{
  "n_experts": 24,
  "d_expert": 240,
  "router_score": "sigmoid",
  "routed_scale": 1.41,
  "lr_router": 0.000442,
  "head_dim": 64,
  "norm": "rmsnorm",
  "norm_place": "pre",
  "lr_mult_up": 0.609,
  "schedule": "wsd",
  "decay_shape": "linear",
  "doc_mask": true
}
Below are experts of layer 5 (counted from 0) of a mixture-of-experts language model. Rows are named router (the router's row for the expert), gate (a neuron's input weights, with its number), up (a neuron's input weights, with its number) and show model dimensions 256-511. Each number is 128 + 24 x the weight over its row's rms, rounded and kept within 0 to 255. Numbers have three digits each.
After each expert's rows: "mostly gets" lists some tokens that are sent to it at least half of the time; "gets" lists some tokens that make up at least twice as much of what it gets as of all text. This comes from a sample of Wikipedia text that the model never trained on. Tokens count by the router's weight.

# expert 3
router:143124137120154134153110162113125112121144128139118101155158135107115134110106107110124152103108126158119113132160138122110175145130097104122123130072143148131117109169153148152129136115087115138191103117068143098148132140107135155195131110173101104119114165141139098148126095119152114115123116130135102150149084146141165092124094103107135123114104148140117136148126132155104147159113094102095158145130123186139127135102142075146130154109168144145145130144113112137122109127099128139152153151139164122103130100129120125129164156146120120122130135059152157165107115139157133110157159098086124129151123092103162147163146099116121104123141136128111141144152137118114116116169106170125126176097105083127125113124175145115163118121124158138156160147098136132111124106132121
gate0:151105136142126133103121112120112133150133179105136110116123138126102116164130143117135127175144114167146114131210139152091157142093103130129136118147105151107109090132135158114116114090176146143160138094131157140094102178150116109148153118103118135157113125148122116144125083151108170121115138133152076166129155130113158118116135148142155111114132176115138114134131139114122115114140115108132128121091121109097155079122157138126134128064163140160131115123112091088106075080189111111185118086132120120149110148155089124123146082104103145123105120068145135150118133106187136134101149139130095090120135127096146103140137139115126145097115115094154113099148139144108139100134127135119111127122134112109132097142150131088142102124110187065109156149083138091132139108146110
up0:142101109150111139132128111136109107156152185100119102107106154131123113139104141095121099154135098153139117181167124110123136130094111091135152114122113120126097093101138141106122110127186105124137108114112132081101112190102146121158107125117118142128133155121102105113159114157117111103109160130097102162103146133111149083111124155123139129141122166139124106144089159131134127122127106128135093165079109101084131126121152106120132111103152117112136121165133092085091085139157105125146170105119100095142129141152114135145134103095095143099126104088129145120128157113161127122152153150090060115118117148107160114152098080101123159105123115113147116089125099120131105102162140117129081104113134146110129113162122097109098111126115138142109129146110130153119122147128096
gate1:145149148103150127135142151102118126142111136148098155178097106128112099140136114107071126113125120140147123130156155150140123122164115106103080145103087100118140127145151122137086099119099116118136149090167117116123114122114127151105092111097144128128121136080160105120145116140141111106078134130135098119135108114155118097112113125159137105077095153124110161127115092116129130123134195144140118086119108108080123149157132142139119145141125120150136133111128140117084097052115128149134119144151115129165118116128113134148092162116126106130131095147144139111123137119137151128129173112134166101150089139153169151131107113107116145094144141109137102093108114065148092152164109158151172130127143109156122126121171144141114090164166144154144143167109109096099140146131184
up1:151160136124108148153117147110136129123103128132085137160137120133133120123101096113086141138120139149132096100153141132129162110108138089107088163121116149134088117100163160173103064105130119086140165125143118124139121108143138130102073116079142109137169129093170114106145145133113071088085145123126082120153102112150112078123138083144108111116125149116102139134096080122131154131125186113138141128108103125104140124168119133121114132120106113176131100139111133138122084088102125104130117137115129158142135131121148165148117161108093111096140115151145137131102155117124168115116194087141151141115118131169156139144139111116094166100132143088135108120128138082158112127151066158137160132100143127131159090107160126149110101151158125153142134167110126115110140168130167
mostly gets: " (", "–", "O", "R", "H", "N"
gets: " (", "–", "-", "C", "/", " F"

# expert 17
router:113161114117105136149117156111135120110108144155121159111174157142082119124127133115158103129123108141097135142156114097085140149137085098150125099091116164069109120163161140104157110146121093151147091164106126092135118149094115122155115116155153139139099144123139106136214147105140149155111119093107102147148126122110131134141121123097140144128148101118111111140149164134106146118094124115148127105131098134109135151118144122154134171112172147100163148164118109095169127134106113158128110180143093135070128128104124127151137129131055148157083137135097146159104134125135164128095147117117136135139172109123134126173136165130140153137138152134144151149081104113138153118099124086128154186120111112108134099131129119149159163160131168129148122123153129090156119106117139
gate0:089108137151151114113129109074143133111144144132111101147105117070099157096156124115123160171113162090131140118140119163108087120132133138125158120134095132129112110132135073078137163119102134148121122109125152146114141121070104130151138103124103149121132107154114104121133110138168118134113158146164163130121134112138107155139154132088093153117129120169155090124110128144168113140149133125117090100124145110168155163096118154110154120112102107091071147097103103110142136124160177131144107087159127187127148104122115109151099120149146142141086141102136149082164100148125113135144144129095141110157130108125098084137136147117126148124134117140124095123131115129122156104127091147143145137153128120123165143162129123150161116116086123166188178107130097111129104123107121
up0:125125135157134165128150124128147130116109142118098099131140094105103138104169131125121137149126162158137074115153114151139104136113127120098138103148095141157154124160105070095080135141145131183129125137108145104109154117123074153165143095100098130115152177143142110100131130117142128117122127133184130098119183179129168175116136115141101142099140152151164102143133121113154132108147136149131067082107091135144159161109143118102124118152105127149123104052092098120168125109073138154128112111175145171134109075130136144100146153112124157134101120103110181081164108140106093123137103099109108134123139068161091073103106159115154154119134132125087106095104146151142107142124141154127117186172098128153154126151128134167171130166110138135158165146113137120104107178142154
gate1:104123091094130111101114101138111193146107140138118130092147169122100135148170147091136134134187121137127092129177166123145133126113165114114133144129145073159122156114155162096109128147123168130118136101163123091130098111132144090131099120144135163146159106102130138139103137137159108108127137105107109134139123156146077130132164100119114143113143109119128088108130127132120135091128125096105170089126154143107120142117151124148132166126149133102162137103115137086149097092149116129109113173106120128142165138150109119103120163147174093139152144166123130155094102091144126122123131111105119131114113144140153109147109124163121123141125147111137076154131123139130136168116081128109115134160109108138101141116193134135135123130126130130102142082166089096125141129067123
up1:129112091103120121089120090109127183155141162152123101121119137126126155159161163123161158122146134115138121141154106140142124104109140131076163115150127105140140121109157140124132112147092148113135102110138154101082094115119176128096086086131139131141158089145160108099087112113155124100102107095110104154126126176147107116107133120099154163085124111123127116120115148070166151140133117145120132100122138140108091100124128153123141160099146134102138138129094154102165103108131111158123162120123161122116178119134092155105110139125153092128151150141123138151098112115185148146137088111149105101114106146168154105138106148162163149114131110129125156104166121130150115104093087133147126126160102107142107137075167109132117107133134110117133140075165103064123127105094072
mostly gets: ")\n", ".\n", "\n", " '\n", " H", " Mar"
gets: "\n", " |\n", ")\n", ".\n", " K", " R"

# expert 11
router:135094139120151109139177136130112123104103131125150144138132109106133121130133161148149084149157158103097142110149172134202135119144123129108116123098147141094131117164121190151078145092117117166143088170122107131148110193108077138144111103114135114161121150147163076144145142104139154124156106130137117136166146152154110114128108100117106089100108121131129090125121130102129128106118111101137160112149103102163132120081119135085141139113147131132137093148111082114105085168086145160086147139102099128051092130153144113090128129091116132117101144122144143147093096150150140114144147096135106137146142088114121103089134120159127128131111170133126137132112137142142135114126117104109109150115146096127156129140152148111139112173163117124151139127175127098170096106142123
gate0:134124135128189108164098100180117102148129108134159132097101155143148110147121139140129165137140122112112148132127125137102105155122125116135145118117132158137105121125128127115104102117133085126120126149125104133119095113161142152068124143144136174168118137146137143160100147126071152155106105126136109112123089135126157123094140161133104155042137136132103119117119135130158134094157127156156131112164166151110156109129117117185135125161152124143137122179143106107062135133113113156125119126130161149146139109081161105181135128125170138127130117110152150118143100108134123111136088159134091111137155072110165105113154096163095128136200152137125106175141127159143109156160123146144151124170128108107118125137125125108112101149138099122101129143135135125142175127127119
up0:134129144179150123178146115196164144164119107121137119144131121135156119145136122148125159145115147132123148118165118134116135161098093114131136138148166161115127154129159150143094107097114099107130148178116108121149100137133151155080107134164115148179142144153123136129129188133077110109159109105144128155156077118137136119107120129136119111093126105103083124129118140123163112134173112150166105123156120135131103141125080135167142147174106132121166137158136131114110121141072145129130090139116108119140128090099167126131156101130148170116135130143147149145125122121132116097138112112131118134105165083153143139119119098129135110124165153136140080178175097142078156126167136145118148145175129078083143157148116122085114109178091114131088106110108159121140148120132146
gate1:118107127116140133131094118124107182166108119108090132143058125122108161100079136137141154112108148103123115131140122094121057135086134100151133127120160150155111119144177131122107128127143154133124139137089135130155112147136138095104130103093139108134149159169097147118092143160137132123128139136154146153124138114107106148107118116159125112104123109134128139159144139125103145127171126083115120163163083149176129112110098119127144111118118161141143161112080138111143099122128120157130134152148123102109134083152115099122140160105101117155117124134064182125135116055142144119136146145102116131125100106118103133120133122102144110157119117115155110130126109101132183119194120148173103124153157149108182095128106163099105143091133150125121109114151099143097119138149099
up1:107111130116151145155119112129099158124076079088109127117111109125114175098078131128149154116110132143136125117113097093113083184094136114173135121109146102167119132132138114086120133133145150124138160151077150143144163109112151110109146100105140167116132140139112152112078124138153131092095128144148167163142134131110119156107109138166113134147128094142160143108120142145087139136129109117143136175143115154133137139129107130103123134113117158133105142136127146116162079095123132173127121125162149116151145113137116091113101169102116168140129124149102150113151111068131117118141114141114139118129119136125091092112120099124164089168129102091126124107101118124132188095152121133198109113156149157116153068124135158146064154100118138099096121121147110132100154147126113
mostly gets: " in", "In", " between", " from", " during", " on"
gets: " of", " in", " on", " by", " from", " at"

# expert 16
router:089133179122121151176157156097129201120082157112128096131127155101132160106139136109143106142148149104121121146146091114205154153100143130134138140119140130120100089154168164145100135123152092116134118143115096111129128155109121131161113140154132146123085158150162120163140106144160154151164116097119156126128101147108166119127121125080131125110124123103181132156146159087109159096138149155109162129149097114188145147094144135138108129118109119122108096144098183104152150127107157140116133129133115134098126066168131140111139107128104137101162132140115116131106122100123149130137147116114162162132134118101123130135148111099144141070100095116156114153139122096167092094138105092065124146100125093127144139128141145149129130179146130144159132136179116107149118134173107
gate0:102138117115165188139092094157120179090132133082140126137112078138166176147140157087116146103098125144128106154169117133120145117087117160126141120157125129102124151194116147093082139095114106136114125167131120120112107122161123135142138124160105131141108100120109141139129124110098123081113127139118131129129135150126169170126113141108124151090122092111141117106150165154163097183074098104155086137151154119130121153143105121122111133094140105127083130129117162120090133142136115150099118127146124131059179119151151148129074128089155149148099148133146110104155113140112133122118154110134151104137112134130121069107117109150108119138148102152137129141135180129159161129116146061120101148134161087085098140152144119118130098117151152151126113109121117114095143127150113
up0:109142121108221172128110099150115174121126130092112152112133109131177170147103150135109160103141141156144131127147116157123137091136078156110128111119121142107167145142117130098086139081112123138135085176108130140130113130150098146117129124119134104131090080135131137113120124127115158101138128148110120132136136162140166156139104151106153114080117141112164146099181150121166131152082096122132140117138157057102124158120132136106132151141141098120072109131144137139075132160139127171078095143154137112076145123103126146147091133084151150151125167171142120099131116164117136127127090112152174114125123160121110093112130095150096123163150124135138113129135197152143145092093114094132125175116151095094101139144187132126120126107146141131155100131134120104105151124160112
gate1:090106157127133147181163128147091121113135122151165130113112127110135081149141147105130156133100125153134115126127113106124129141133125138145125127149127143136150162107156105148140178160144110097078131132142140141127139121154132134105141087129155146135135120133122151118084172164079137146137124109087143130114147161145137101116153124094087107142076160083141124137106073141093122119124140127147168097178142145074148102094102140127136098133125139159130166161105111179099156088079141130098118127086164154157082171109139100151147121159124145131130108158112123145120122099107107090167105120081140121155129100096078083139136117175128096119072139130119103134141128088114124147115137138133124087114126125146090171131154137094114093112129111139090143160179128117127158186106121
up1:116133149104123104128119126130106098127150120138178151120109126115136081123121131089126116116129104161144109135121136126140177147121099141129140122157102151127098144119189141126135140100150089108079140095129150142120128131149130107111144103113159159149088113097123159127086156150108136124167172108119150144115169121160155128103143109121101138118121150141156131132102098127102167163131156137119150122184113150099184117108104132154148116146163149142135140116092173175086120099069151146129103118133102164119079110110181144126145052148110168137136096145147151134162131117144080107152155119127124092125123116125110090124132148161123104123151094104121110090145125087151079144101169153163160106133177102128144108115141142121140109118116149131112160155157125142123143158078097
mostly gets: " &", " Robert", " Candidate", " Title", "°", " what"
gets: ".", " and", " &", "°", ":", " \""

# expert 21
router:105159162121108091168111121098141151103106143164102091125130140131146110126138156112139164130143135163148122157135146076104113176151140110129129155135131145110121122123146154126093145094114138125093087134122128103146094153112120147161151107133121148089126131126163096142159127083147153148166094089135143110143126143116143079123115144100112130136139120134101111142137140138101158110124135124160128131146115147110145176112105148093110161116142126092135133134088128091116133170116110157133132171087135124094108132156119135122113086141096096147110129185123156165127145124113123154154150122134087139140117132119118115123112068116133109093108119125114142128131112132132095163132111114059153164135130120127159130106164142129176133113117124116140136105120118131117130094142149
gate0:122115102146121145119117144141149127135093174139111097132134178113140109151157154132085146126140135141089133125145148138149155166100119142149141134094152133153115148122117128164090115157095133097098111144136185128139136118099107102181106168086099116125109164173147132148143072134069129118103178099130128138147144141151122118119104130145105084142134125146119119157147112113138081115142113091109137120112079148156133130103159146094086132085132121139142086155074151142104126111110079144134164128136134168146115109092127147141126125133109134145134141100166125120094126113116113140146168123163133131148131115179161118143119161115091098087126117114097108113134139144103124123100108133137119162142111152116140192104141136068111132145102096157107166135141128111149126129184138
up0:106123068114190169117134114148139162115057126110143100131139150104181092140149176127089116149136149093088107126114137122175157136112137096137129148102158157141095143166096117120137122146117119089094099162099179148137127119141134096180150150122112099136108161137152124149129093126135127119139153054151142135130113104118152095148110130127128135134117132147143139110159151107172113138161094128116126102110147157151155126138163121135107116115121107147131114153108134148094125114093093155139140105139130145127129123098122112185129122174083097153156141106153134135109127090106103140163166128114157111129119124146136127144146127116128116093113105096122106112145132082113103111111079115171112152157100114147162188128118114111111086120132083152151130153113123147174134127171081
gate1:134141128139191112168111135149156157131102161153138164131126145150127149131138124142161130111123152118123124148166118088139128148116099128161141126104099121135108137104166117125143094107131126112109109181112129125119104124140128113162154111125202093134097161136117111115088134140115117118143142106140142140164139165089130109135133132129160129138089151151191151151125128146126120149118142110171138095151115144111116138120139136125090079116127104137105118079138127143135123110106154106098091129103138149162137124141106103132159095112179149159104074110101085123080109191139128117131097160135161120132143119116124141159106142102120173135088118105115149127136133113141135141154153124131093093108101170146116174121087126106114095131108100154122083160103152067145126081104143
up1:099133155115158096147120134136160149139109158124114133149137140152151135090091145098163140114092125120124132119179125113097109176101131070145168106104124113146104139094096102121125108091163136097112149135105122124149097155148118143152127122081159109171140130106081107136089115137089143106126161113139161161172107135118124148067149136129159130148104134138153126150115117184120145158131135110159135153116118123153146170120138140118071119121121131140099116103131106132146143132054158101132100160125126108112120108130079106161144099122157146153144090115095118124086150165138119134105119159108109097159172107124103137137104146108104170157106113119108150131137105095120122149134141137148116109144069159127102086159095131080129109122123140160086086145103153072128113078164119
mostly gets: ").", "\".", ".\"", " :", "',", "?"
gets: ".", " |", "-", ",", ":", "|"

# expert 9
router:121140148107130115151109156099099140124107150170105115114140130165112131077086159120118167163112146092069106148148176129126140196137118088143129127115159141115098140140136136123071135084144124117099089104092119093120139132140122148151105107111130144142120146143145110157163121110151127106135137112136139160152129159123152122150090092088101131122110086129146113137160104095116137098162117148154143113134125193160164143116150083168136116098114094127140132146078141132119108166114113153114127149131111133127102176100163147093151133136099165166113148126159144124107125136120164121101123129103108110136112093140121141154127148093160133119130115098152083132136102145143117119109106135096120183112120124116147113151156141131140136121115111151153174125145159085150166093137166
gate0:145133138134128158141140125118084157130150140126078145153092131107093122158085119103121124134089149117133146114156126116152095095142112134171112110125203105164114110131127176128141149101110140113143146156114149132148097152140145141174105152144136090112084140125086166148153113167088141133127126112143074132095104144131127123134081092150130161125121121157151122146166095101157117109091090105142128136180120112157130110090205124130115100166111124106174110157125138117133137165135107127144136118131173153126103151146145101129123106138153116154112106105147104100145080125116155096155102144089130072160070130101112131154112120153113160120108156116133106134147128138162124125125127192135142145121124157121126113135138151073143134093116166100140150158132170127120084119127114
up0:124142117113154157156153140118122138173164116138090143152120127111087137151115119124155137124090139100126136123172153109144124114168130112148167109128162080137098134144125148154147127113114133150132146117157130134139122131128125147168158144132161107112086152103122141160144101141083116108162128113124079133078148146160126127124080115140152176111145144114146133122165095147161111106097100122147138110142142076175108092131201105106116120162145103108172123134137167130137133159145137109143134126148161101135111136151140120102142118110120134170104068131138125137126084135126125118161089150099131100184081145099100122159113115113113143138148166156129096160129121121139106142129111159164144145164107133134137098167155148129133121086130159119095143141149194096144101113145080
gate1:144170107137150130126133138163123125125086101162126109104169114165110088105116159131155149141102098127091110137148081111114161142095105152118103145121173102142123120174125122121123133117189136148119157109137094094087141120097131153138151101116189155172148114129144082128125119135130163105135096130127169171108126127134155115103139154157128132085112089138120146114065101138100153068106125119109155175122156141082120145092163118142119141119141124135107116128112187133126109121136128109116141114143127124105184110108159172102144119159154170083136132123063124120109147114117156184139123191120086120126138128107097122142127117093152111097133169117123152115108086138115116114099120170128091122133132135125103092138100110128160114110179125122136136148141114106148127148147122
up1:136164152131126114124118086112118096150126090213109112108155104151128136116125128111158169113136130146077115151158135100086161125105092110102100113130201084150119149151147141122120106118142151124113164108166091103113134116108135150120131116168166147157155084123130119123142123159127159127146123146164186123117138128129151122065128109131142168072102113130116130089114135135095205126102142161091159152143137113092098111105162165137127139147145139124087127109109166147130138109145137124129157132123130131101176108143130175084163124095105178099149146136095084117122111107147107180138117203120129081132138100095130131141097141119170119111104167092110136135107149119148120136142094174109124140150123146121136099145122144156146107113177132131140136109143138128148114103112128
mostly gets: "12", "15", "13", "10", "16", "14"
gets: "1", "2", "3", "0", "4", "5"

# expert 10
router:149115136121114179141099116084113179110112130166160141118126128143129102111124102125145162140138160131129123152117150102144140155176108078112154147124147165148126082142117150141122123130115112147127124145134144123103086120132118157150074108144122153142141163083150131156110131110127179174144182117129094114120118115118143164130087059091103139161120142097085125150129156103104155118139137133138136125117120170085126145079173140124123162094164109132127135138064096119094134125117184149109107146166145157084121104114142161128164129155106151090157124124093116152157137160109151148130159134115144126155140148102087144107080097129140137062091119110114155160102103138133119134182124124115129126109100128121122102134128127125134165169147133168138126089144148090166154098101125
gate0:129129165109116117152126086085146124181132117117125144140117107115073123130086112081142101146123181142092108096145119124150140123106117148145130142112138089137152120123099125098126096118144088129139094076143115123109115141118126083133138173176130150162106094145143134180088094084123144134086160189090114124151127095128115132111157115137164120168152119120158144156120112122099106137108128145122092138152158123127115129134138112127143110119139067147146093137147119112125124166110092176096132095115163157114151102157102167122123143102098109130096097135132085119126124134143119140131113134098129165116167166174139121131080127129130128126125162091155131114142139105130109128124163094129130080128097089109157133164149105117123135129093102148096127090103126153117125133120109
up0:099113170107098136133116115101136123165139118119133111098088093104091142127092127106123125127117134098159104078158137112076126102113123120139105110137091083135141147103127152113104154157119150124151095075092145102175102126121104121163110139130105174134125113113137112157127105162113147124136100134113134127168149151126118142128109125163133136155122120125158156165129142144137100120122112135123135148105152103170096108142148123163113131093126170134135137190119162146142159163141108158113141112138133135127128151147153146154112114090153146137155088114132127129120120141117132114116127116086128115159125095161135088121146117144057142123155154139117126102078164110159133134172143143106115118097124146169141119077142134103164181186113139131099185112078094125114151126076144
gate1:099113136110125131134128127109127166158197118098109124138110170107169104140141120125107152179129131129093112103138122076146133114110215107083160133109178128128166151116083120161133128127135164125135170151131147108130123151118090156129118137108103128141144111114141110111096105105098131143142117141130156079110133141165131129113114151134121157084127155117130100133113125109114105134139146138140129111104151104143176107162145128090121131127105125131080132148088099157120120140154122167097155169163170103063070104130143103119087087129118142159153128111153146134155149141131136130179144114169127121179114116178167119132132132128080125170134144113140094097114106130136125137135104137117153153105100075136117131083089108121109142138121136172152135101159118079138145128128126
up1:125150138129138127140130094080132165150160105128132136122146156095126077137154120128134139152148142122096149120122138085153122138107177093089135141118203133098182110117110098156118123135130160130117145162091179128126122126125130150123145087101118136136186119133141162130102143127092103161121121165094139114117123151171140118147131150141107128048109157142090096131074136134101112103144150133170156125135166123126157105148137139086132158147134078137102145146088083147089127116147111153085126181144163109050121084110134118113128094149128156156161130107096114134119105142139111135171127126119117108191122137136159149111111112123089128151127152138106098114111141134140098175127115118123130133128103077108123127073086128146113144161123154184126105124154121087158155132141137
mostly gets: " when", " with", " where", " but", " and", " including"
gets: " and", " to", " with", " as", " of", " for"

# expert 0
router:106092164124126101132127133121103150096086143139128100128104107128084090134129104103169111149131112169107152131150117134122111156154126150174125172111142149123126133152151167145142127108116137125109161120091120111133139114105100149159100139138107128150104174173141127129146137098127151147124140136158108140160128130117127118122087116112104119123136107149170124091104172104118166140172107146127122120134105100139166115095133102116116119128141144117125119117075136118109153135128162145113108118167143151086119144123149136096114130093076182136094166134141123101143106146099155115102131063059116119139105110133132109165119149119181072124145083156105143135086092132148125135122128125114111095121110072137142110095143138118153139143173175140169131135139102119175154140149112
gate0:106131106160167157106155132116134136135107129084129144111154088075108119165100090064130125137156136148126090140122107129108164118119134144130149174127128081132093125184178162139096095157109161064116104106144150149142129123143121141148123103103101092136151130143100131128080122125138124149125119152133120165138184162121174119095106164116144154101171133114162139129151152111130130111139113135135159105137102156150147111115146125120132139131139101150155151113079130092128136119143151083127114111100139130112122141108142136094147090061191152112110134107166126114103108137128082117137123097115155108126137165154117122105145095165176088123104126089114097119147105144111141151090115152144132113139131115135132106110107130152157134103114109136128146163115127125157134149168160
up0:120140081152132132074142134106097172091089129097118121103087108058155125132066152075148111140090156152125096086145138131117117149110122127116126159108147082113132138160137150109140149127148142081175116105136136123145088150113172194115099139105148135117146130154130126112127097109107156142097153151130104149112133142138146148074107146099108121127173140123104151133169167143108140161117099141118132180133114188166104136089159126108145096105150136118136115160117175077119121141141121084132104119120142133099129149110181125117151098096128131123101146110133122131118125144108084135146101103121150107108139139155111120130166082141155097126130125099124100158118097161128166134116131135133128118145135132101132115114129139202147115119110114088127179169114129119182150121181103
gate1:140113144087165129174105163122098159139165048124173111149140140136147150161164087117113143146093182124115093132156115120174073156155128105107147148109166136142123135117143135117161135124139148104109083151114126111100128105135127117119121154157128142091112092132162100136130124113135087148106120133141133101090147139126124129164137115098152100097144114144085111123098086130103135127134108126131088113123142106140116125106178117167088102082153132131126086107156120152120085127156125163123111143146155103130133149123151111091136116124163092151134124183127147154118121138114107120171141094137132132158118118123096151106110119121139121150175109160111126118162153131096170133160129112133155128102099184144138120132127170158136082158103149125143127143114146123159125113155090
up1:094117133112129131136128147129130168143143086134211127162120100142130149157170106119148161141077137142141124122146145116138111128140192074124113132127178116128134143164157141138163145135116172124135130147134161140098157122126106095111108146150141127071119116136114124132139081095134103138175112118104162087090111155137128119141159118098142095096147126125091103137073105126126141163096093120116103127135117108128127166149170138097083120116155097147127113137148091141141121110142123143100132128153151102142162147112142102073138125083132125146127147145132109176138102096095149111138127095133131133162099118098086129132090100100078100121162100137099109114150116126100149114155127128167145128159127161128134120120134131135174124150143185141129132128132135095121126135171107
mostly gets: " Apps", " Votes", " Total", "Gls", " %", " Pld"
gets: " ", "0", "1", " |\n", "2", " —"

# expert 6
router:146109135091145164152126143098075117105145154117135105165144119127126118134103100101142148121134120136127163164147085131093134129099132087102141154144155138118109119147117142133119160103137134157092112118084102076110108118127078120119133134157126157131088128134140114091154113105121180135084089109106108159151091129088123090151126083115093129118125136143144103121116180129127146152092104093121127132161105149139161184080125127113162118113144135110139149140095135130177110116119087165124139149132169149140145127102122177118092113078115105141098111066140172159120124157134134112131124120118107177153055082153128100144148120123159104135127103127122119131088103065118137104133117139088108133114101137137162106097145130149134117117144143137125161160135107105136149129131129
gate0:118124143115148133206121158145146105153134121097106126163118128139124138123109082118107143174117114115169111147138108105123166133116182149153131142147105140140128122175160138148137116131131079124127141109150163115137148135107130131155112121133117134160114104108168152086124117103113129104134145144112133140148171132163126114102126137118123157114165110139085105165138139133071123130114117126174154184108129134103136102134090141108071132131150105107141144124165084125090124143102144120114105098126132177112107122146158156139159107122123120117116159128139131121172165160095081125117096116120080114134129091115111098118108125118109178138130137102144158119114128108129138116130167132147174090115124179106113133157154131115119140162105124123103132070088131130112159137118128
up0:127115094096129136192113146129106133128159118099100092129170136126129166110105089124148179148134137120137099134135123124109161128128161187147102130131158140141132096177156150143143088119111054145133116118144141119113138161103115110145124112113126142160117093118174133087106141087127146101106118132118140163154119145126105106074155126148118192101142135134081101113109124143095134153118089112118135179142087131125137131121076099117093119137144129076140154098161100129131122113128145145106135114159135171114137113165166148188163097108141152127093135129139113094129146162086078102129125113131130146117127097113115088113150132120140136131125170115112155147137142114152146134107112135135176114122151150080115113125149134096128150143144150128112119085122126133117161151130092
gate1:121105162126124115120079161156116154114139089147167139131142087135137161098126082069118156128142130119132166141147103140119166143132145174083103145133111125116134094180131144146082115116153163121125174108141154168116126090132085154174081099134095106133137127112111152126120090118145130138127145141152117142110126116158136105149127142115109103157135167155146110169141144107109139157153145133164122102149075172130127118099139110143126087114119160135073134126082128143138148117125144126119133148211110075135110136099115162116099133111118188166153082150137123150117105149131180143116132148150108096122138107175123094165126091156148136142132132090104152146056107135122093129099115116135181157126135154083111127096114158084107120139146157111157140123139163127100127141113148
up1:116118147153125125145090136158133146103176110139159133133100096133121148128096102079106177128113178101138186171139091175120129107108132175089119130132113103131138088181129159142098129121145150127106142114153170149091146103054073148154112096156104100139144130132119143146149099108124102144102130117150104146101123106132145102141125141128115101146159151121147105144122121107141155148137154099181105102161074092143097148101112134127136118125132145168088137107140092123132133090116129132098134139156111091117124138142119127124107143117098150164146090112121135132129082135144154177122147146114143112110162104188067127172141075136148122139125106119128124104112112123116090122120092104110181134150094114094141147145107149073099097103124187104166121142137146127094120114084156
mostly gets: " be", " was", " been", "==", " being", " became"
gets: "-", " was", " is", " were", "==", " be"

# expert 18
router:139125151112147124165088165109129097121133136109148100143094096133110132110118134118138148161120118180126168116173129113135121118156140089133182096119190145135130106125150126145135125110171066147102096126159142155184079105082142159124133113121169135111138108156122147149127099138103139116125161190114115147141126153154162107151117103092114122116131134084095136105153137147159123104103116088166144118130130146124106100101133112121130140129132092130184106094095117118140126109109163121162122135156119159155080152106112151109129108089118155125119119151146130112143143142163123129141157132137115118167171112085167137129086157143139101107154101111124125156142093155136126117147106091114120159150131115141110067085164153176119163119174141120150154138110170104119142078115133
gate0:154130123100142050093116146095161118160125133088156129087108157132125157146134106146166146112101139107100136158115124158133128170140135136125118139125096115144133138098122146136146113128132139119112128086156132142132106111130150117151145093154147144137136079142138137126093083108117095146144102123107134094106116121152132138126076113103112105121166121109140139097134117173086121086144139112083114147129090100148158085127117097098155171121129150118114190151152150119119100158121143136103106106136177087097116157122132097125135141185147134095172114108073179104139151166169123155181151112189132188131113146161143167141159133142176080156154147092110098133166164148149176160113144082126114137156110128150146086128151143121134155108101135095116107112134157106106122109095134
up0:154129141076109059084126142092174135156116115106109095115113147151120149115134106128157152084096149129097134137137097120159169159153144116124150150113096111118109121135158122090163132107131147110110137097152145122135122106121137118148113067136117176098130112154148121137123098107096133138130084120137132071113105108160128167102103124105110142140141125140114161085162087151094114120129119121113123135121076105133151095114129079099133157107125150082156141129127126129130117138119123153130110112177130125096090142137147110104136136136149131114142128103123169107143113170127112114160165127161125134147118136166145171130147096163157070112124134119122114120122131118153171133118115113145107130166107144142125096145150129156126142080123124120115120130146155095128088097128169
gate1:166132138119129115109099141150126136073130107123131145149075170112124141106123113099102112110125107161100156112122137134106118129132126138117115156129143120153117101117159137142098111129159126143104138097093129117135116139158125122146136191143112171135156094107143106135115126089160130151164127105115133141139140141158142142120160161141181109117153124097127118100128133141109103127138095143167181128158124175145159145104157155111118138077138151088131145108129152158141116139143079113118133071144138117107159125145157116141122112162110140170143120105119143077115107102153131115121205132116116117129157119152108129093126141132161128179155128103105083127142134127133181127110082110126174101098147119152140108147091120130126099085098113115105158137106108081154160113121142
up1:123089136118161137146150133161112137100116120141141111165117149099116163163113103141066128136126112098120141058108141141138105120169146124114106109129116100138144114172141121117113108132156164108175149127085140161118116131149130142158148140124088094126132090139117108125126117134140168107144141108094150136121132142120143155078147126125163136075141128160137114112110130115117130113127126121147130086099113149136147122145121133130128124118160142111114148059116131161125091140097088113105099057143206135110165130115117097159178132132119137124106096129127100109103086096150116101136152152159096161104130105138106125116122114090141156131158141163118098135130133122086156102120097103161151118117128130126156107098120115098153121101076115148160155107166096130149132144115138
mostly gets: "==", ".\n\n", "==\n", "===", "==\n\n", " ==\n"
gets: " |", "|", ".\n\n", "==", "\n\n", "-"